Below are experts of layer 6 (counted from 0) of a mixture-of-experts language model. Rows are named router (the router's row for the expert), gate (a neuron's input weights, with its number), up (a neuron's input weights, with its number), down (a neuron's output weights, with its number) and show model dimensions 320-383. Each number is 500 + 40 x the weight over its row's rms, rounded and kept within 0 to 999. Numbers have three digits each.
After each expert's rows: "mostly gets" lists some tokens that are sent to it at least half of the time. This comes from a sample of Wikipedia text that the model never trained on.

# expert 45
router:563512483464503510530506492439513483451444514508445512435453558544398493540519483521521505554518509510493515440535438403502519461480519519533524517486468558450477482501500568480499471471517452
gate0:472507455509523473462520545539420502522500484452484515553564555482463509566535560503448484469525611499571535417521553467499537552471513446531518504554535492535501483537463469456467513426507543
up0:501502519505530519417531488508437432528416492555503439580513531559535491465582488540423465537418514530556509518551568516507522451496561496476560530463500483454535470514578485480482532510530503
down0:549500464515429388518462443508458515436496410459450498495521506546525507495440567477515508432492485442511526423477568550479523495534501497479523489468463496492430541493482552490589476550503480
mostly gets: "- Authority:", "ict", "ract", "ject", "ect", "vent"

# expert 53
router:500535466555420544445557477452499444414503513487464483501461533515477506510500567463488566567476501564484551464503443414562453484469532496556562505504491544467525549489536550419511444435534436
gate0:503481547484537525476515518479564511523574448597573553504526508491486498505481467557506520537515495518528542538456559454479521474479533536494486528455530465420511506513523520504483620469498464
up0:531440507507507502516456543521478472521493521542527433494489463501528536484539533541516543519494549452463457526560378538563432479493463464504514463500468510577491534460477508485481456514526463
down0:425510397509509536527469511539501547506437518592432518457452491463481491491416459529550513494494503500469473482509528478511571509464521524582520443491475472457542539473517575477468527485481514
mostly gets: "} (", "°N ", " m (", " in (", " km (", " kg ("

# expert 70
router:547549434554456524461518457463525483453513455516514518477481524498478543585508529538492557488506479562488495447548473462542448453475507497566565502540460570491493544459492594479486514467534454
gate0:471556489512539506426521436504616537575478512494467548450432478523489535495452487525488466469538552490490499490482501498498513465484494510533541529546480521452464484556429515476530527578549544
up0:448526502492408510492475494530432480467474459531461541514490552531489521497521600499455480507438520469545581547465553444510517453492481486500497511464555433526506553438525592463553524486437461
down0:537554509510598531527542520518538508497549520518491484528539529505428496527517515470482521505504478418555455525499488503490452514484489505536509512547489530488533383582460539560467522435504476
mostly gets: ", including", ", including the", ", especially", ", such as", " except", " include"

# expert 94
router:580490447546545577500547478457519501417485538538481525465441529504485477494469508529544576533510528569500494500503444437507459491461490546541550516484481487445509497440571560459491460431528472
gate0:483531484473492436502593488468519563527450566500557550517501478475488456513479456427519463520548512549532463429468408551542490412541487485484569494476435545470541586532535479504524450600529472
up0:464575492437513396542461492464452438483466524517521519500468531512484481501469485448457475554477469494457480511478477485483522461498516474500618444498471520487523547484511477550469507530458505
down0:475493453495514521525472505474515490515410486487509519561422535460524533537464514438448444506516459497503434458561533500538412479537575506534489544485532511506518472560410577536520454452475465
mostly gets: ", or", "\",", ",\"", " Science", "\" and", " bio"

# expert 42
router:543475453562499541488545455485514512446481529518468483479449529508432569591492535489575565501507540551493472453465456443554473504443522523570496525523423544475504542451558551496540443498562485
gate0:509447499468486509414540511510465531546513488507507478514563553505465481527542497545500487501459458480478434431507430463523530539544512463478473404526492462483522478414533457506479490554517474
up0:536484500567560577475446566550471484500508445502510535463518569493529531486535477467427471538504500487464506453490512510464538495518456502464526508488524499490476509413503508523492421526436544
down0:494506523430511541512518438460457527450419434501535460508537547488537520551553499504479483558508490509508473450572560497545495577523505385450429509503496476533439525461458514513504535489463468
mostly gets: " (age ", " (aged ", "- Died: ", " place | ", "- Years active: ", " (#"

# expert 83
router:541503493519484537503480505481502464465528496524474499489453531529453493550545512449562576527544566512515518473510493479563451485501491509569518560532485559470487492453514610475490501469552442
gate0:541556524483452505503486455425524529561462606463479522547463470473474498478530501548537473502530496509506531478448470507497486463489544415514527509474562520482501498583436498477506556465502492
up0:499470439533523524504469573511496547475503472506586495460603527462511467528474515473524528539536529539489422449549497470486491482551438571474448525478478473510546500489529452525449457481401522
down0:499527484496589508524478499505502486431450527482490457361530510493521500529477591525528484517611494534506455525505523474543464507435488487531493471521503461457504489532541497473480493492505509
mostly gets: " of a", " of", "s of", " of M", "ation of", " of N"

# expert 16
router:559551468522491562466555487465528492473479493540497549477460533541420519497503556485529549503497495553511530497508443477537428456477522530533526557546471515490525484460554518483539426557498432
gate0:528508507508459554582530530553476477486507499506539561452518475475487551520515564487556503474420511486475436536494504507442439471487485504572546464514437459526528502489521538492439549524440456
up0:482429495526463516494543467473503468491461516475542486528533431513539498433423460543550525474429512607590503466472467576483495503533474502541499543473516496469506551498529451557464546527530485
down0:497492464529546445489461471498448443498511482503445500467509485467468535489535533567539525477498526499469580483473517521476478490442601501489523500519528489446503491508465510498540468536555429
mostly gets: " l", " un", " d", " w", " f", " p"

# expert 80
router:548485489469438546462565497476495487423500540530505541480479541504422552485508543456511583487515501553514549495518470417563499484462537540561524526579489542456497505475563556479521503481519400
gate0:556499487568452509509544538518479466455496483516467399530476455476540466493443504422467490515447484443475487476526457507530509465462550562535480474511534490500517497495524531542557550447497491
up0:483533468480518474459454485471509511566462471465554564506486503504508461503429428489513473478549541614528522511425551500463523448476445463479550468546473512507518486549440423394506415465568510
down0:569492492556509485405464513530497500484572499455504586535469514469416523505532510546440520573495433476434461522509457469497500451548449458456462542487515497489539529516518524491451430494509482
mostly gets: ", a", "), a", ", an", " is the", " The first", " are the"

# expert 55
router:575492459471440516497583461459511475427474516527431531516443544498491571505439510512506567529525513535479538479555477459537494483534540531563524565502489513485500504482541499462488484496537463
gate0:496516501502466470510516470540438454441482558552483486534447500545507475514508491480506545418520500552432531481522525528563565545498570489490490499512491578503514520472515498441477506544475476
up0:518511538497573514515498506528434455471542531486488496551494515478513471480479518508512471473532511467508513481510523585497473526423475583475425521444532600471507538489496431497525496530473522
down0:534484572523518476466501514492494508484505476492496419553457448509497512459528482504499532468502523501447440462493536503504454559540427456530498512529522433500456535472528539540495546529478548
mostly gets: "″N ", " moved to", "- Location", " at", " at the University of", " University of"

# expert 36
router:594554468538484572454515480491502463449475529482475504449454525526451527542510551482534528526488544526458490490529455440530456468491536558495553495538519546468481539500543529461539499475500427
gate0:515558578555499486529508485523507500519458477478515466493490523506523468502515478418511495480470571436485450566540467484460426517509537551466439508423485517425512530488476476494547517513452546
up0:503559604509450468520485502530473506534486444543514481496489532524480446484523518397492513523459526435479458541507476475433463501512545556465478513414484502480513500505473455519585516524440543
down0:484513466532477492499412505572474501452500483483570526428476489511516528529565519504536484485506462543478459469505475513465512482504518434474546475467486454579458464546532488535510457492602413
mostly gets: "ing.", "\".", "ers.", "es.", "ation.", "s."

# expert 40
router:537538443502500489452528450462476477508491535554463564490439525544490544526506527499531539509546562504457554492495456429463509503465511555450494485513481528448509496487526484460437492452524463
gate0:540512533500483477517488478473473471543474419485407569479522498538522526483503485470502544512511546508577542553490529506484503523452462518515497463505520544469532456470447475460511479521537474
up0:485524537520466534513492496561511445450559473467555494470478516474459489475507518525504459478439482468404516495543502439530494532511468482519521519479485474471475509505565498510502480454472460
down0:424429461519568609509456508501446463579591550489562473515483464559512470551437460443539512432454523444476493560507470476482436528488452516521505506542458488481524495490496497481552495430549497
mostly gets: " / (", " ·", "- Kingdom: Animalia", " Republican", " Democratic", "| Total"

# expert 33
router:584542484515512562469516455460491492446503522532461573511428543524453529538466513479523590511527489601472535500526436451561474433479512543500519529535479535500525498467598546440503441451501490
gate0:493473516463448534394545563555499518406601504490542518494508529457510514463493518496558572448526513543483507487526451482560464474525474525504484452478503609524421509445423505518529519447481532
up0:554473491469463494444509509546513528449522521487542569488525575442480500516497543495493537498529478531457493492554441507553469488524493511450454447529523525482494479473428490560547515439415530
down0:557470471421482500541502446508513464467517429543557515482507539456514497543571474534526569561473520535503429495485515500527498543548546538497453560500591496551494528521482549518523529522443454
mostly gets: " Constable", " Act of ", " Office", " Association", " Authority", " Court"

# expert 25
router:607534525521486533460502467457553484443469473530489486458468571545518509470503512474531514534474548550506539530553460430543463484525512533559551500582465530452487540502522530479462461483538432
gate0:456438470475516502536493455503502419533485524512426488516492446446481516520425532487526515495539462505533503586503445519486478539438499482557440518490535456503530556459501502527546589443571508
up0:478482466537493582539497545479518512496470568523517494422535486483497494510460389478575461445525501505512476472538471489485527481498476452492567493522399430554517512480449486463506471477501509
down0:518503498541464495465488464502553547602492512481519509483564568498499533473521509531465485496499485462536549500495493476538553517482443477512446493548506584432452470554492498502485427503520529
mostly gets: "; the", ") -", ",\"", ", Al", "\" |", "\";"

# expert 92
router:606501472478478525435550456420525495439444498503517538486484497505502496550477551530481526502514535610486549506512465433518424450519539513518539527530526524424453502512569552432508499499530465
gate0:499449539501525503556469488528484535391537531484442504529532558510508594486515502490464486468535460452477466483477488569524435471522531500414512508525496469554537549441536540525517469537489495
up0:512479516525490478507498541420538462490553535503480491457500526490561529535518470544488501508508528439510505475533484515404541506517528465498465554451515456487528582504449436623478530480508450
down0:539461520494469523541460553471570481516459477455472562477505520482524455574442478539467496483518443477442514489484507605502458542489491418552550469478473566547504516467540513519544503469531558
mostly gets: " ===", " ==", " |  |  |", "|---|---|---|---|---|", "|---|---|---|---|", "==History=="

# expert 50
router:619466479516515518511548462447533452460514463515509570486453500524538504499471552508563538552481515516450516463521408424545466461454507534541527514509466517464498581429539547508497464449541419
gate0:555495511501468480537506534567530528488540548507473490504561498467510524511501498580568576531472507467491499510495478417509499499466565536493454505442447526469498534557529453470511527478513458
up0:523431448487493526491402498524476536500456498494445607478547537558482502548462412472470486482555558463496481518527540506437503565547500517456551446530516561442517468455469471606536514572507472
down0:522562550549513539564439484473497509474504537549553451463482493451484519478454463526496548544525548583535555552511528498443495531489572532558555490488493463557491531544493481577533485475526528
mostly gets: " and", " or", " and the", "s and", " and a", ") and"

# expert 85
router:534492483513504504480526527475555493420450535502472508509426493523462569467486546467553494555491515559501507439491439445562426464469517524546552542527453589486518491482541556505480490445546391
gate0:465469505500543496485543472469446487513531449423518512497432479526498565508456487525577486459503488478561423456490503500547493506531480491490566527467542563495498512509464485448516463473413551
up0:528501492527477504513511484486542509510520536595480505472499537517494475518566492489477518432510524499448515538512469444499497512440494502505446512495412508528506498466527506498468478509562418
down0:508499549510517504574509501490490502499474494466463442480548428519530448503499498436498526506454466530476502456495496451505508490520444513449470467488531548437475500553539499494506555423511563
mostly gets: "–present", "–present)", " pm", " Feb", " (#", "–P"

# expert 56
router:544542459482474520506547504500552499450476494547510563510472510495476545548477520536517518555516574513498582421554458477564430454494515505565481513521427542507474514479529509466556494521498464
gate0:475502451530504501519399457474561465520447560520474493483456522506421545561532481485562472474544519491557468481554537471526510477497515532509456502483425523519535510562518520518527459474499504
up0:481490471480444427509488468535529542428472518500586412537571518485465527503473470550548507493472499569618478480427503523497487473516527507501522495490471477543493572514574558463505506478501512
down0:447489528482471494532532553491542549513429492540502456448480488421524508472525473531504541498483553519524481502504563498513545527531516469562486529491512474492522537531525473445511597464486476
mostly gets: " married", " father", " was born", " young", " was born in", " son"

# expert 4
router:539485411561462532482457495483525454504430526538439575445481541566410509551463543489572549556543507485445496486532537414491440465559503510493547551488502492472502509479512552501545475498468406
gate0:457426501535483458467496405486465519489479552473419493522491606480479449524446455509416552515503446480518459464487452505449484529518544502479516506527463525503516543486540544437476451501486497
up0:525494497538532466528531482505427532504495454530515429490555474482494526462483541578468582475435458495560548484490535488537526415507551504505520480506504451489466489500563546518451481462556472
down0:492495527525518517496594545523558501538407530410468566502487482491469500458557460522548446482522474525505506528543420525473525501499539526476457470543486466512488431510505498494549526489482537
mostly gets: "Un", "- Re", "incent", "Inc", "erv", "Is"

# expert 37
router:540541497496494546490511496441524524424516511564486508485426534511492538499506506484525542524510496498478520497525479479501465449484526520562518531553481565445518488513562550454442474494496418
gate0:489512438494489535463521506521434492524608504458484491550496502546495528458524465465427482531440531481494434495459514503499504519496479508449521540526489441466494465509537451485465543545439460
up0:484497498515506505493493444490521477494493469489522444495495506549454498459480505526544490560454529507560479485533503491533480534453545516526472446569408558497467494496505558523475565502467523
down0:502528513560457443530482551487496510466463533469524581537493513480473488494483511487530502503498525547497460557571540504490547526516492476513489500463569470463436500446428492495564486516528489
mostly gets: " Series", " No.", " II", " | Episode ", " of the Year", " District "

# expert 5
router:551497498536481537493512496527555490433508541508446521432465541529406563500497550502547525527542547520462543482488487476481445486483488526529555589520486566482533484506540513462497455429527480
gate0:484604451490471498481522516517547506468565526496567525535512471517511570545459515488560597502446514550485545519493496491486515498478521571591461498457587530519430552452497500493532571568513517
up0:519415542519590475485521524428446598442479495532493491486457526516481438562520495550510542517541500569450528581466459521476525520475482486503431465497514470468549507540528526527463529444511510
down0:450486559460439488438447454537490463536516382497455509462465553490466517519521471418501521537470508533498436524467469465534502511467536461461458464533422513458516453535515514517488479543459489
mostly gets: " District ", "igital", " Dr.", " Star Trek", " Mr.", ", TV"

# expert 68
router:545485457548470517474510459481501506462520558556531520494490532545461547502507517467553522534480564492520543455563479459542472452532511573524558506583490572467523547471551511453522482466533473
gate0:513513473567527520465504535491468551502518592449450543476535477542481512474516468549442471530429542550534445470561424488435525518557510457435534530508559599529499520512570447476500486523569463
up0:418505443490429465495452527369510483476427511465477445483418524517495566517481460383468509549480525476562496522536471506487537499541470579499481560537506609536432478526468502463496497557624426
down0:462505580612509437476528464507501515514520474487535544508462535549506548499449483480463501463526534513446525517466431509490529469582507457491501511531484507534535517593478475531545455481499544
mostly gets: " this", " that the", " This", " these", " new", " each"